python train.py --n_experts=64 --d_expert=48 --balance_bias=false --vocab_size=8192 --norm_eps=1e-05 --optimizer="adam_hyperball" --lr=0.00523 --batch_tokens=[16384, 32768, 49152]
Below are experts of layer 7 (counted from 0) of a mixture-of-experts language model. Rows are named router (the router's row for the expert), gate (a neuron's input weights, with its number), up (a neuron's input weights, with its number) and show model dimensions 0-159. Each number is 500 + 25 x the weight over its row's rms, rounded and kept within 0 to 999. Numbers have three digits each.
After each expert's rows: a language model's description of what the expert responds to. This comes from a sample of Wikipedia text that the model never trained on.

# expert 52
router:488495491511524554534459523542485475490479506533524503516457562469498477474478483470522440529507519508460510516503481488523461491499474485469445514504481463509535515524496540541546518499478494478509449483453514481495535495459505491494500472486481504488491499485469490531493500481467539536532466538513503525484503514520531445530518493530502516490501519522491488509533474502477492526504472477523533487497504485532527519453490477514480512460539481505493489488531466487525532515518458
gate0:431509467518582536469475474477502502515528457499500498481489480533490515558502507514514497459524486536456477473490453504529513502497475454484494503507505509512499513514528528531467509527475483474462501488491510502473489491540514512496482467496494485545504485464506513528476477537512498484490565538515502496483491497466520480465523469523506500534535522544503456512507475502422461519543502496509513531497462498513486495513504499500508519514539470487531504504513511512527501543518497
up0:484523524524522508481509519465465500479482489545496493490490477509461501471506499442519492439480495543502499548512499543518551507528503467505487457528469493518470485497470535481467489517492500482498530517543512492507459506541485481530488525477483475552485521501452515487510534476523506502544511485520473498506518493552481509524504478482533516517514493514477472482497478484467460508496500532487478504488484504534507528518453483520564473438497535512528542513508491488466472511550485
gate1:511513520530487494486524511472514511502448493518479460456491507515470458509536535502466577468495528478512502476507440494478473513525474512466503516495534517511484493494527532548508520467499512509496517497482518499475490496532444462512512471495510462527490515512511534517498539484493535551546501537512520529503488510508462460514483504499509479532482481526535517521472536495494484555525511498515500520472528471456494481545482524475488468463536496484492521512558474478498472497520492
up1:494494498441536466529480502537493480490507499504544536541530537504504525496449492513525493503475526544475545520494570501523540487460531504507521516503474493471519473504493450492491508528466489493496502545489537477463487497487535525462476487473487500483524467476492485488499489521486490466493517453516504494499475476489499536471494514536497515471561497480498480452527481485527506471505547506493488491507507524508484502467506495501447515537490525502514487461502566526501554519482518
gate2:497467499493483495530482515527511502466498553462480491502513504525504509467522488542489456495492489535456522527465477506504481500536494514489495467519489511506556474464487501525502550509513534496526511552487480509508492491470512460470436516497499510515516482512467496532475486477465512469521473572551539542458519522487548483584481521536497495500513531531503480485499532523463504517523474511515490468509508502525497511502519463528510508505478509524489513486501518499459495532493532
up2:506458494545504501461505498498491537523458501504461457500519526495517528518547475514464517496487486476498477539489467467486490514482445520489498486491507508498461479464545508502506460525534511514489506506513491522472567506482487503492475513522500536468510523546562504527550473517481483554519449516513486519455505545517466464476500497482506477487511469534468502514507523524522495555519500539518514516546492491505533497500519493456489479521512494519471520512469476507486532465494506
Description: Periods, paragraph breaks, commas and clause joiners ending statements, such as a period after 1966, but, However, ).

# expert 7
router:483504488535546538500479509523499490512496485530514510511500524505480464468473496468527491522524530508495529501555472469537503462527494468485494543526456480516495502510460532508514502534483466475523498490443501479471514476467467459457542485453481514515470479476482490500498497476482542536537464521519531520489498523507493492528519487501519499464479520549507454496526481511472471533512466519513509482477482525502517523470487448528482486480540458514514474475519497542522524513537460
gate0:428574512481474493518529492534493488536467529476478496478477488512497552523470471499492527498510534491524487449458527484502505513455471526509490497545475459458557527489480531518521464516467478473479511486460499518487522482500498505536511489505510511506466536457507513479450531521485506514487483506499515501511530518489549500510501476492514485507492518506520509473490486516461474500449474529476520516494480491512508469507538529514519457517502506473448498528528483523518465484494460
up0:508529461490467535505500501495539519464486525483472517488490482516489527502527512494479494511495465482507534516512534497478485460483480504502543509490438502472502497453456498497483492458511454535512530515477483464496471452504461533461543512524499469493506554477488521480514525503477469501513476463466543542499494510523513505489497512508474467510512532539532511538506497461466496531518490506509505496512417475468465516503501545500530519469523485494485454526505501521486546474481496
gate1:487482504472477506512538544518477517488490489486487497484521462488513548466501533498496479521544495510489490524537564512566507457471502452507481506475531517499517475510523532513495545543430520484520500493518511521515493506526521510490472507487479500494522506523521508500463462514515537508500435519502520518471483501477515509470504486557510504489543493531534505500518527465481494491498463454471532499472534537467492534474512523471518480485504472495496485464505476496449474470507454
up1:467476492511522471487467502491524513487493449457496523503489479541521545469501482483467498502505537523499487490504522433523531461468483460515491496447510531521502481497492471510503548515482474494480531510515491480519500487509493476513540468501501509550497481513470480507486530530490486518516448470510521491471514478504537517532506509588482506501525508531495495484479476462473499479511469528543499498488556524506509532533518459490505538466547501518472455476495496536523505500528518
gate2:525427508510479519535521491500504526464515533495475510468472519478469497480506492472471506474497510521503514514532472493490547468559536524512506507530478477510465530506519479491499537507543480472486532470508492483502496478498449521497491489488490505502498481520465492472489505490437493508451443468477487513552479502505518507517545476526484486488513551549517500512489478485493489461529469541520495473523564476508559500505499477495489467469494469535479490500511513512491486538523470
up2:506536517477481518560497498496493485507491482521474527472510496497523499469499499485501533468541452468464499465470496462484463536474507559499501504521467469545523505522487511501506462483480496514519477504513486533505522510491509514524489510505504534510469473479507479514530479513478509517530522537528533481443500495492473514481485511498507544524472482492504488476513519541531598512500513444492529476524439521530498472478523541460488495510483504466518471523538485493478458498507496
Description: First pieces of names and words, often a capital or consonant cluster after a quote, parenthesis or pipe, such as B, Br, Sp, Ch.

# expert 63
router:489482502521556514518485522514498493487458480543510504527509522498513455488474500475527479505529518513481547508529453469535480480557466471477469526525454504507519525516459534520516507526477474480508481482454513469484525477458475482463530467494488517518489482478486518524515477491457505521506514541506544482488504514519514462503490482508509492496494493548498470462529463556482476539504481491506498464487486501516522496469470478530454491488543471546530486493532494544517525502531474
gate0:519431522522490493507513506546543496507486489550519498468477513478480459496505477453489513554507488467479455460466488460502441493520503516493508492501504441496526570527538504490528481477467490483536517492507523490486480525484503507475495524505546464497509506494474511511551483508483535489487519505484481489499491480497594502508507511535491461524531479529517491496529525505485500489531505466524476518532498518550500510497484484532511454494511516479479493501497503463477495519517474
up0:515501489491531533487495492513464482514470508501500500500492529469516510544514478490480541529494498477506502524478478497462424515515483513518467457500511463449493525482483528502501514506486495491499510489461501466504503544484559505491520527483525498493491505504527472473547446528474488490502524519492511461437478519503510502482492496514496487497464469478517530527458521550530484503484537476502513515516508529543480493520491533536459467517516527460521456501540511421540498483477485
gate1:510467526522494499497480523513510495500493514504551476518464531535495562474530488473510499501460530511498514469476514525474516514481491519517462466529503520480479515529497490532513500491520510513515496535532517514513514493480499472527487506507468452444486485500540503437536506540515450515476492487538484500508478498486505451480544455496472512454445494534494461483479522520498510470503507503474513509514560507508520479492527494471512497499438518489536493451546508495472457498538494
up1:472522455518472501541487450532469519520482462518506484486527502510442527557551500496497551503499464501546438494504443482436481496499505544484510501504543507490488470512457521512476511507488473511530506484501474491512528532504558520521542515465499503550531489476513470524480503493484484545505493486496508516482511503530511519457513485503512480488545496478509506516459498502511517507507490510493504497478469489516574513504468479497506494517532459507455474493498486475521494508514502
gate2:511476549487471538501537466478519504480499489496517465434510505493538507467530530476510480517477489461462462498472508472501504495439515533548508493500478462494468493519527504500497469498512510494507509498514484521480510503538503525517474506480511467428509529519500529467502542481513537510508490507499467501480533498498508440486488451488474526533493545497510453518514500503504507539486489517453542500519537514539508525458510506535481477480521469503428525529506502512481510506522500
up2:472507443514536483514454532489456483550478506536530516500517524446463515523489470488476482507497511489491503482483519502510501516534447465494517486545503476534540540485513525529502544508506492477497496485528529494506451515458497498490451557517492539531494497422483500486482508466538473508499513493506487534511518487510482471495488460504525517487515484534479492460522516476515456499541509460517501517466467462512501522516520457501481494473489497495520475485465490466512522529509504
Description: Sentence-initial discourse words and first pieces of words, such as Mean(while), According, However, not(ably), un-, and Sh(ortly).

# expert 57
router:500486488542521530533459511532468477484461492516513508526470533466482466474486516457540457537527526515443515507485463468532456476528460493490434515519473471508532531503464552512517536509474480480504499482494520496481520511463523476492484477492454522500490483477476509521527473487487520514534485542519524520504476520537534464537491499517511515494502503527498493502505472523475485519496488458499531466486502480535520515484468471524473478476531503538508488499521478497516533532534470
gate0:481523461531513513500493506546458465463484533521469540489457488509480502521499541497472513487472512474510514520488498556503463510519507484483481568490525459523535518502512459527473478454509490499520510577510504493495509487510493434516480455445531504500496476521501495451463477498498479514504530477493512540520475492513506499502513510558487489489489485508497499502482508512430534543523498484501553501503457496495510493537520495504500486450496509525497498515498493503531504494490545
up0:490476493510462509457493492554508491468505506516464526476470533513479524517526527485482565494485506470514486530464517523471519502488519543510466507474526450507485518502512486502445487464517515501531509508516512469526517488519509456490512493516501513451526484462488444466510478512443468524502454496477513487496515513523530470505528523560470496522521477470510502516456520461525565489502533495482531501497508494467482497548526509511513481459493492525465498541524516496512499494474516
gate1:522487480528515457514553487500527516506508520499483488488490488501493519491483505511538457471527491479466519499517473493500440450495457491502491540488550498499474517498530449502509543546472494491435536500504509496496504492478530507504502521517519532506483533491534507519539549466511471482512498479479476482517443473503505522496484475528502497494461456481497477486499516479556487513484492473515544561528536492421493485530495481479524488503474518476493462501512521491531487508523525
up1:512519510487507494501504489515502529500565527498490497453505415495514497522502563494447503465502484483506469473494489467463514496496507511516551491474484506517492470498477488462532495507531486511524531531479484529501509494504472523492501455460506456450466517555526544444466476481467482470494511514510521457527494456462505488514500498517522486520514523505527516537508535505538507511524484499475485461527509532513498508462482522502471477517492484554494459515485487497494506489539510
gate2:453527492510497528508513510541471475483491504516513486484523496527546499493524516500483484511512470556502539511499529486549498516540483488496509502514481517502506437536465525472486499474494508525535503505538519465528510486614481504512483514482479503486510504525532457458490466487467467542484440479488479531474481488499476530486494463483514495513536495505468487498480532507493517498507508526493519444495504491456494516500465511477482463479516498541506457517501525514486535492467496
up2:478461493568527513513464548485481496481522512536476523483480538504524535460532532415455500471525525504499487482520497540521535469542537487496510521516510503464497501489532439513492505476486508484493500481505472463488484475523486468499501472501492499503465508480451494507527508512513475488561470534518530504469525531514496503501522500531510519514512518490484472497529488479432516534511502502548499539485516517512482531480459503485479497467504466468523487486485494512471473516525501
Description: Commas after introductory phrases or before quotations (Then, / In 1910, / said,) and subordinators such as when, while, which, because.

# expert 61
router:497525486527539523518515534528497474495488480505504502483508513505455452460487534466515457497541501527479510492522492469530490461528459467469491541514461501506506531532488509524542522543475456473517497489437523462475537511485498466472531477499466527499487476488480503512522483484481526529536477502514539496511475536497495483519521496491537524505495515531508473489500473540460483526505467499528513474474512487491510541474446472519465504476518449518516478492510482539489556503513490
gate0:511493495538492493537478465444482505519481537470526471509482506512493520504483491484526472474445539512483536494471506503493494534479486470513502520519490487489503520497492511477486497485481480496471500511500493474517494533417527412550489492500520492510434509498517491517511493446500509502510518491538520494514472528490479485483485507467476512554507476503533519454469478532474513533548490550491479501506529537504472527513479530487536518505451467504503539469494518515486461498498515
up0:486473531503508522460517554484504476500502493537482501440474513479551513490498553518489515547548476498477497500530508497526524516516460501492506475548486460542544480528518479520472487505452506497497477474533531518462509482495475464467477518487504485486567501508510508508529492520487499471469473498516472489499493478558494498516506490514554494472482509486496492494535514476498458440496449519525500480519478483480519469512522503495497476471538562486523503522515471535508497520522497
gate1:522509492542519497453495511484490495570497510499510495506527506500516456497548477496457533513470507499515464507514542465493482514481510465472507475497468467538475512496515502504524519467471470499487495517525533548527492509493531517524509490479517495467502478488494535509487519488496515406493522520524490501501532504475464507517522495484544505532505459483523524503501466514465530522528532516490492517522507492513469491540479528487459521519445522538468508474494492422462500495524531
up1:508485531502504483483525523496503510499525503479490431524476503526474449501514521518497469486438487510516521521490535480486506506539509476492515527506496533509470496446522477452488510478508501523533535484475498480493462457450504481534517506548510495497469481501537521502505512521544480453531518485498526446559533494464478532516449540468482498510514491516519513472495462544508465498504482472487495504572516457493527492526471509498480531486492479518467512494507488510494496479527492
gate2:459543507478490458483544468511521528472480511503529466539489481498519517541509456490502518551502525504557501495502521501475512476489489503461499487507508515537485513475524505523513486502501517502521510477521475469478502516465532466481497466493459490499481475511469498570485480448473525497490499510487498456488489456486497519495485524472459469537480500486504488527460536518516482517501487510528495516496472506464487515532460490566533486501470493505461490504529497532580476468536494
up2:475465489486486521471458525482496463554461479528502549473503515484502459511510490488523472510468470483489548451533479512501514486492530525503491504492511488468495464517476537475500482496519471451476467523533482537513484503475479519511478489492538515493489505481518499475473536532547540521500479536534499529535534532532463486462497465512524528472495527520493494452529491521512482473512506511486519535488529484563532483483508509446513452507508483530519473483496485505450501496471499
Description: Inner pieces right after a capital initial in foreign names and rare words, such as B-ery-l, Dam-asc-us, Que-z-on, accented é and í.

# expert 45
router:494515503515518529515465531544454480492473478522515506513480537482462457474456497477512454534522508500462535513516445480532445460513484464492458530528450492516537531514478545503538536501490489489498483502474546478504521489480499493508522483496467529499472496502482530497493486462505520517518451548506513531523474551502486485543482469510520531512495516523487478446515478509489475527491463507521513481491462504493510507480477471531499480480512496524510481500520466497507545524539484
gate0:573481504513485528484503500493512554533555511528505487503473464498554486498490541526508432474438502499528502521477490491544460545481501496508499536478497487503443498481491509466515469501519495515497494452516479527473556527466517517513483527497488529512495496528555516497484471518518511509510508477492485528545484469504474458506452482502485511542491503524478493503485495494540466510466484530527493530535506466525500494503453466502471514502518484485512533521468502509514514486506479
up0:508459477487485498532528489510536497521483495534515476485475494473486515531552497495491493467505496488516502498456513513516500462467491534503509509501497512524453455531508506501487517485512510506468491497502522492461562490553514509487559511504486474473546512506545462503467522530495515503442482452527519510459499476537531444527541505499463477506482482506525511538521532504527507497496536529520512508494557529412501512535512489495490487498467509492494511483495533529501469483497506
gate1:515540486458526487510462478495451487462520468494508493556478485494495499478546508466499496465466490492510498527515503523515453526539513526475473517516513520511514527512522475501538499508517497482505429516467497484489520532506508494510507483488455522475507519530482500479576481524485502511464509511504504493471482483524507537512509494497494482491459497473511489441532508473462492494463549478543479516486518525510522508527537473503553458510482529502525503514536488540488495518571484
up1:494454502503503475540491529513479512499517499507526551522501511429483520478502450501494466462521519525500489486530557435489539497479489541472539507500481500470467502501504489489486470493508516508520467555537534498522513500476518498491535487489542520493456484482517537468494509488506517461492465484512529497543489505496487517506490500550457445476496509507443471514502495511544518518506478480510491465530519539508477501476488478559479498505498501507484494492442477500542496517472506
gate2:505462483473502477476528496486456501450496495507502485533491505492487526556491500469514473525520459521481490499452484446503511540542514537487463488467503513463551565514487500516488522501510509505456454494472469495505454457475522497512474502506522468513502524499501539568462499510487460481532512511503532479472510519488507510528497508506456463528538507514484496530517502538494457519514453490530449526489488476441490483472506523491505484479517510475488521494512485497505529496516494
up2:504485489566491498525469498500499525503505495511478497486527502489511509534496510493469492547520466502485540536470490474550445505506462474539519531466468495458464466538440479498498507458478507517486509503521507528494502527437508534502522488498494545509525506516445483512528486534505503510492486528472493499508520508507472505527469450518549485512456534447530507516522503517509511519475483529450512484509489531508469496512504516518505498507533506490522509450477444485517529484459484
Description: Conjunctions and list connectors joining phrases, mainly and, or, but, then, while, also, and commas in coordinated series.

# expert 13
router:473540499485511532479483508506494462507490438540538562524485524496490452493481511494537486505523520535502557488532471496506469501502503483468516516498500471523527518527478498534518512518467458452527462494456486496482496467481492501479508477493481536492426457490514529509544456459503535496533489535520502518488490561522488493508532496496505514491503519491465498489546477517490519509510489485516502495471462539498518515458498489524482476519504468519532496483517501537495503524534452
gate0:469528500511493488504456513528469516487470494503549487494487473494495504478519501528522474504486525474452460497486509537477441500499468486439487478462532493509490537547520544482510532473466500482522519497493493531520495519457489486492455495490514476467528500493488537518512428453531500525510521480481476502503478545543507474524526514468506469493533520475506460480462505545486501506494531512492521486446480558496466520494494509481463502488494494492503486460501501519456508520537492
up0:484490525458496513449527495486518490505512534495446475498449535526493498522538509487492488549488488500475488489489473460510497454552528493557502500484500535489500512473470520473540530524542442529531535512474501497506512538550489494494512546521490519499481505485496500487505503513434503550509439514474507512487491471466510517525496483498514524485525492541479530488476479462514453491480497466497477494527489484477517537473495477530541505474477476531480492494464475495528489496476489
gate1:483490449501550535497518536482509483514500453469526503465508486507455523520501504481498497498517575457502468520455486494529502463470464492486510493493506494492465487487520500556519523492501499517477503455507523515529508585461502469494528529558501513475525512505508500504511484506509498491507505549514495515475469453540515496502527495494493513495519484561484447494509498490521518503528500490515532492539446514503556509474525518501492517479513476465489509451493500529472504528497477
up1:523465532476516492495504516468546519510516511485497512494516513509525514451523491522512476520454480503490511481499521476537522493505482529475513480479482520473520478524525513486505497599518510525451496549488461563516509516514507515492478522487470505491496525490479453541456534505544511505506475508497472488462509512468504495516520497519466499446486495514485507465485508463484481477487479482459469499497457459520483489555519495470501516478509448466502517548500468468539503497517474
gate2:492484506502533515481492494519494516538526553485505550530488549499471451508493479464507446513560493444476507525473510498525506506493496495498491461486484506508524491527473484466505527544493439503483484502512479478528498501500500524480460506520457521508506501528489458490530457493463523503497510550516535516523488516490512540494501481512515472564480481473499502460491447498492546502485477487531527508530510513497466480494511523533515477496474460540540495476482553472470523501482489
up2:487500531463528503504520520487511496484474494494476442481507463499495519482530503497511522516413513517501479517503470478517493469523525489536513516493518520482493485494484525505515493516495506499560518514489502452471548502503509468488508504488511497500498481478514466536475540499528484492513482490478485500465478545481528512502519507515499536444536519531504480512465546498466430528529490478436441446491540483512528527500507486466510542489544472480497494516501469524516521506504534
Description: Line breaks, bullets and first word pieces in infobox or taxonomy lists, such as Family:, Clade:, coordinates, and - Country: lines.

# expert 32
router:474512505539521566508471527506493446482481496541562542531498485491509497473496492445507465495489514512463528518495467488524471471508473460478479499550486465517522516510469561510489529498466489455534492496496511508486501525478479477485456479475489501536496491489473498511505494492493522523491477531540509496479497534531499470512509468542513514497494513543473481461539500516466516501513471489538533519473504513494504534487506473498502448493516475495512506475549465497476517539539455
gate1:482517526495451529496468523506525501468521504502507517505544530535506465461462450503490471500501503511464510475540450512530476470480537468525515483532499529528486491490482519492507545489519540503476502533464487536517499488470503540535481486491522482487514486524528478478476524505544494494491463500512530462513510521511448499504532491532492507499456537449461521468538498477475516534520505510477536529543480492511487478466489462493511541455487504518503542533521528488521543513492482
up1:514480531510502481520511506442531491518520462543546504494526479531502501488474519524531481474490499476502471434488513536509501512494520492525512500536503484511450469514482500506497500488485492469471513537462488468494476475511532490495513467467520502492501474485464475518513542517536498512512527497479547484504495536494498450501562500532489518546511501480454432499461504488470480497502482482489506525507527503494482491544521536534454507487477507452547542535473466535497464518509498
gate2:514460479514515520510516489480537437510515547531466515486483486496487484535507536499498463505497496466504539530502510502497467483491467482483481493555475521537546516494526540477492535473444515521512512496543484526504480534523546464461443470508486463514505491488485488519484477532461510500490498494513494457484522499463528485509456517501539459505469449506497498487495522509494473506508517508457524472517497486522511507502569504479528457476485501500516453495514462490486532491537503
up2:524558504483492497493487466501473558444536466471466491528541494493528468469489516505502516495497482545477533515516490492483527493523532509549540508449493514480508468480486451519491474502556500492512469471503493466511509468470456513520546516498507509502502489533524514514497486476466475500540440490508486541503513522484465506509509513497454521521554514495535510507504481470525485529535485505489441483501496510491487484488444472523478520515493508499476496527499511546490467505487539
gate3:428496459514489477524445515541510458501516518514485537496560523486492516501482535488520475523491531490484469490505544527515494474483492481488481494489489482508534508543507476482539507507500492491532486501499510465495494506485457508518512487471488490498499474483515483510494474541465534507526498488509518530468486507553512481487544494487500544433488566486501491551539494517491526514489474496471538491491521448490541494509468515476449506504550488529502506481515524505558487528517487
up3:489489531466520510497521454510508550488518532488520492517524514508499471499492496514526530482535528513488520481495525479489511508509556496524535504487463499505519488513479488487467466527491528486516535490502531497458496471542492476492465531515472485505449514492537444486508524493482517553503486481505525489440493438517479553475510480481546521557506522493490519463507522531464510491501501528500449488502493538466509532455495538485493516466477473507547483479531497491497547481470493
Description: Semicolons, pipes, parentheses and dashes following numbers in dense statistics, chart positions, scores and identifier lists, e.g. 189; 65.

# expert 40
router:501524528514510543497482530513483427490487484567525509504496509474487463484479492479523493526515502524494515514506447500521458475512483461467484520522489465555537541507468538537493524499476480465527492467487503486467498482481488441476470493471487510501472488475460514498523494482497516552522509535553520515490499517524494464510512448503554535492487532516481460516500471515484488534519481483527494503484484478522517511487505492514477462478521480525504465486528489500478522545530471
gate0:505494502579496506474539513499494498445528486485501514466499496503508489551502500467529499471505522466470544533504526489525466487513483487492503507502497458481502492537523477507544498493472517534477517502505491446529511512502540520490476473492477453493501491511452494458491511533502483522554494479471506474566493523471504500495465499480507504481520479485514497479492481489519467531478501509517496499524500471445523513486497466477508445547492519539486448540511499514466499482426501
up0:525498523459532488464490496468531506512480461481517516478517504488476433503495521466523509495503509485488540495524495492528459448544546457508527502496483482486470482489502485496470462521505499515513483465519491473488509492503499445519483497444464527504399501524474530541471462485530501525525531527494501497526524497480546496527494507491443510504524486518506468485462520482497495463471483455481454493503517507492444497507491472492511505504535512483503493489509518524507520491470496
gate1:494466504483479450515502525524502510438501460475526512526483511465522513514465482467475507515532511571513447467481514533513487493515516492467523474511484482472533493496496496502535515493483512507508478476470516493512473522520418491531543497451516467465503497501535503484554504482523507539518492523475471533485511499545537490527502535469539494523521527478500494542496447501502513512474472452536497473492473526474513504498508505503475488512479506517474531480500519494510526466494457
up1:529507523487509505463488460510483511482489510483550479516548488505533527538493525477486508491510505487483531503461473529510510555492490498494494448461562488524505472477477556480481503476501494477447492488471466513486502463507507518463472504479498476500507462544452504471521521506511479484500530506479510516502517516495551461481458502488505515532503540515518540508466464526477483483462477453548489459488549490493460547524506500507523497534486525512468523500507472503528511522491470
gate2:467516524436499465507547522507465466538526496480501515526507489511481474500461486502502520486608544510510514523526453509469542496510509496496501522519487470506493489485504482512474506509455507488487502518508506498527484485504476469544512500503470518478482523494547511485516506513534481501495528554548502465489471517524531507486488478502508537541455504493492512530526491473492531499498495538507497459500448516482519497491545512453467509505512496480486568495471544482492507504471509
up2:504478492553491494509503523509533552510470485510490556524496478441512484470504467481524527498488500497517502470507538463501497519488474548476451498506491516511480508523532494497522471501518502526511506500524483484521511536442503497519529493475549487528526494519475460488531556502494523475500494437485486512473554485501507495504517528500495454464487465519478512487491457535473492494511476513488509512525554505536557475515484497531511528506443517498514463514515455522499482517527464
Description: Pipe separators and cell-opening tokens in wiki tables, plus country codes and field labels, such as |, ARG, DF, Phylum.

# expert 2
router:491477500504528563515489534496469447483506491531529532478500506472481470476471509478527464545526502500476533523510458492520476468524488471471494527503465488506520499551470499535494544544475500467521501512495549494470505502440449482467504490505505500517489486483487537498505466472505537519530482521536503525494498517504515468515529441521520539512476523550485456508511472511487486534523482491517524488485503482495498522463498498520491475450534476521545469474522483484478509533521493
gate0:485501520484495480501490527508485508533473450509516494485505529495481488531484509464542524495528550514521531488559486521516491509498464487467428533496466486503524533564482539511480513536494487483515480505508547496499515520470491482480494470518462471498497483498503510497526448517509536511499492538536498492451472496503556475508500490494499493502512512503462457501528453522491449484517458530510540467476483471504495539477493487545477477496512449491490505463551501508530497531520504
up0:476489544503470494463484497475496494557487487484488469494526550467478532521527465514516516508513480468524497484516469552508514521468477524507477497473463495512488521519482559504494486489513517497494498503523529514527523554459498520507480477526473462479471507519529520511539445558537509510529477513498496512499513475485550474501530489523499473480476504512533466529496472514517471486490514524483532503501462472534491481488518490495478526551462491442548546486523494472493451497496499
gate1:530508497494477543518487474516464498494493494518475555505489517527483535478487499511538510460511470494482545555496501526480504544523487510477485515500518465508536500556505497512479535495526489479506503493481484471533506446473522497496493508501521481481503479553531461477508448577480538458512503491510492488480494527495496475514538513495489553546447491519524422494517507511484503485488453485484486513489460497506521463469511503501474455494508490492534532502528497488518491503532522
up1:519474519457477508466526481514517545497511538477521533481493513517484504489461439511554546465507466470503578503484502516495503504537506516495522500476480460485505469535503483523503522518482487493482527494484494498565466488496530503486492513543534505468528478531513477487526485575483491484526514474530495459487524527490559467488504515482490505555471469495507481508456502487493520493502487480458482476514472526511487498473494498488494477491468491527524548530505488491520501490530523
gate2:477533559485501488495516467498515531533457470491499483504472488481450493520493537471533549527517506493495534536527502495450487525513539488490497558494476500518508481500483520550488499501524492507522498467513535502500498490528496419519529511447504473527450506462508510529482514485512493583512510541470513540514495468495480480489492485494518526488520468486488447478504496496489482531491471470534494455505502469482479512506518506490532525486492535505482498503512524541534489517517523
up2:492520475538463503487481516509490497492492478468496505508465549514502522552499523514479487538502528474493502462503463510508524488464494557476478473504535475481560519499515524448546483517469506485464476523495431510490526504445538521474452491475474483481534510487524504475491525492503516462511495504493519501471531497516522469524500479470530496507501519489471499532498470533505507494550495512453501544475482504536543504511520466475473470521517460517542538508517490470520510519519470
Description: Pipe separators opening cells in wiki tables of sports rosters and results, plus country codes and first names, e.g. USA, SWE, Steve.

# expert 39
router:477508518493519546516466541516487475489471483525529527481467520459451449474497492464497452535525525516484507472537496475522475468519493479482454509506454487496518526546486537539509533535491463474508493507493550510480537489488477472486513489478470522507498471479480491517497472496502525516515467500568522509497493527507512473527522458498525535498473521528478457465521469524472486511499462508497526488503505480505494569474481451517499486460504485504516496476525480514519506522537488
gate0:506523469487454495501478514474500556531496482490477491465473461518475525485485485509491485540505462522507547479508507496483529505528510549503489447514536523496522499507478470494496518559515489478448518509481524489515541448465495517477521499501463545504477525510467471468503491545518523509513488505512479495451538469479522485490516455474486558464465521506560503464517528505472495475494504488508523499498512455498514510504522478474524531483484510518529451496442524501513505492520502
up0:508477476525481496488459506494509539507525480470487463470490479526498535468492450488529508574513442510507537487490499467477531475521520507489476473501486511477511449496518455499495528518498510554494517522445532498489500480484473521487498491519499509476474487496459514497503523536523544494509521519455506484469546506514497471490533477502442511511448536491567475509527523527480506506483489515516502495470552510473491497462489488503508526452496521496509454505483500463491507518549499
gate1:469521481515509522506476510545484490463454492571538505532483512485479526493520508469498485488518545516503475497523474478507469511491481483459532518542515490530508524493489505559510555531480489467528503500494525485508533523472490524537453486466492520537514486440504498499467492493473462497502501504560504500481523523509523475517513471507516543471518531483497474465498492517481452511484475507503559525484491517557517502490499489529480502487524487490522490469511438522543489486514473
up1:506487475534522504540498511506458459494505495449490528507518500484519476505454526507528515542499479490446538546496483526504496485523483492504459505511465469517516505520474521458533493475481474490490503496481469491479491483512504466462515476474485487480461486524469541499529489462487542516549483559463480522500479511521470480514472514527523472493502497547490499541510473514479548536542504455534492461471488511471517469482486511501492481486521479546518475494501530480438535522500496
gate2:514503518478498533451489537484527513475499473519503511473501511491469481515541530519464462511462515505499470470488465471524505521508509489485496502527461470511455489492501532522501493510506497452521482500514483501509486522483503494504427526472477512491462518543501474480512479511531508516510521525560496512487563475515567493518545514464483537501504512529520429524508499511488489516497562491462525525480527510527499510476509460503519484445470507518474484479548500515489464512507498
up2:514489503486473512507502537543503521496522508404464500511477491482533468463474512533456498517493527501473459474493531497482477500496533536486497465504520467476498478471477515491521493485525539574485503520519454558531472492495486530519516515520533492447506496492537462469483532521529469515480503477486487524516537504497487506514513540505511470518505472507456521519459503529505518520470489447467468457507536503522486482483534516508509516497485524496500513524470501524498512474499526
Description: Middle or final pieces of unusual titles, foreign names and species names, such as Awes-ome, Invis-ible, Ré-un-ion, caldiv-iv-us.

# expert 11
router:479525485495529541531512533527481460498492469511502510488498485484449496492489521484520481516526527517440538508514498500541492464530493480497482495518491480540525503517455532527509542508494459468506504490483537503496500484483490445462504488483490524526494478489486507492482457486491518497519456532532497559506503510493507492501512446564531528476523541501471470466527475500473485534515442493500525481469502499515507563484496465510489477465526468517504460468520450504513531522520486
gate1:546474522521511508521468514496528488503535484507508528463500504492470548539484471441483489478470490525491542532482488496496496460416501508482524467509486452503502487485498504589486501502514482493500478502533512505517513539507479540481471530488517469502479524500531556494516474493496527499488514480517533513470485480513474487484505456500525522509505487499505452470529533498516512508504495453466538519468494494497467529494549546483516496536535530513519500507482443488505517500479494
up1:470499441516491468519459497513512478512499555515484496495479497495484496454521513520448458511492545513479509511530483520509531458516494544480516491512486518489511501493456500443465489510457516487524521548507492513504510472498530513516511534500485518514482504477485413457455523465539531501485495522479489533498492511503506495503502481504452483499520538505474540525545488500515461506512493521543451461506483497488540446529480470509499470487471484487490478514534536523490498484511485
gate2:484514509509509521493499566525462480501521497500475514462486493491445480486525528477489457472505482530471491540450502536501491469545509473505485484507520554470524500530513519528497499489496509495518476486441494485479536559493500493518463494528469531516542525491494501534462511503524485505506467518519480519504472548505558505486504495525519525494490492496519487510535491462499459463474481485468496507453522489493471527421510481545507512465499522524494504521502518512496536468472477
up2:489480467504531528479499508494514472527504481520508509534498493487510487456478480500516523545474533525520524480522475512517505461474507492491506499507460501520493483457505515490499522497524513492542508524525483477507457451471485514513503515475480487541501478513484548497532513475524552468489484511460524516472541498486442479500512524455463491487511475530527472480476485513506509557509511485548497431541498488542473478512533532494486454544483522502520538491510467504469485511555455
gate3:471503517467504478490498481462490509528500492497494498483518483443437468493439472465495522485526496555510485486541512465505495492464493507515497536466500514467494498546501509474498505494514520498480522570525515512447521456504493451450505504489468532504460526491486503507483500448502497478508483503523526541518508485535566481507520514513489512488538486528524504513529496493473485472528477565520496518478515558503507495536496491525509558480488527516482497508497499503545496503492504
up3:491509512501473477487502486539531497549505555515494498515539473511533503499471445528502474486433526500524529480486478492525477484493508495476531540474543495533532527485458529479464521552527473499522511491482465510505463483506477465458485504493517534557491495477525482509475482508513554474526464501474479493480518486470497505530482530530498501458478492477481482493502520507510495456476507449510539476491518492478497457492520525528531526514524494485508513474536523525489484439479498
Description: Final pieces of foreign surnames and place names, like -ev, -ov, -ić, -ski, -sson, often in squad or election tables.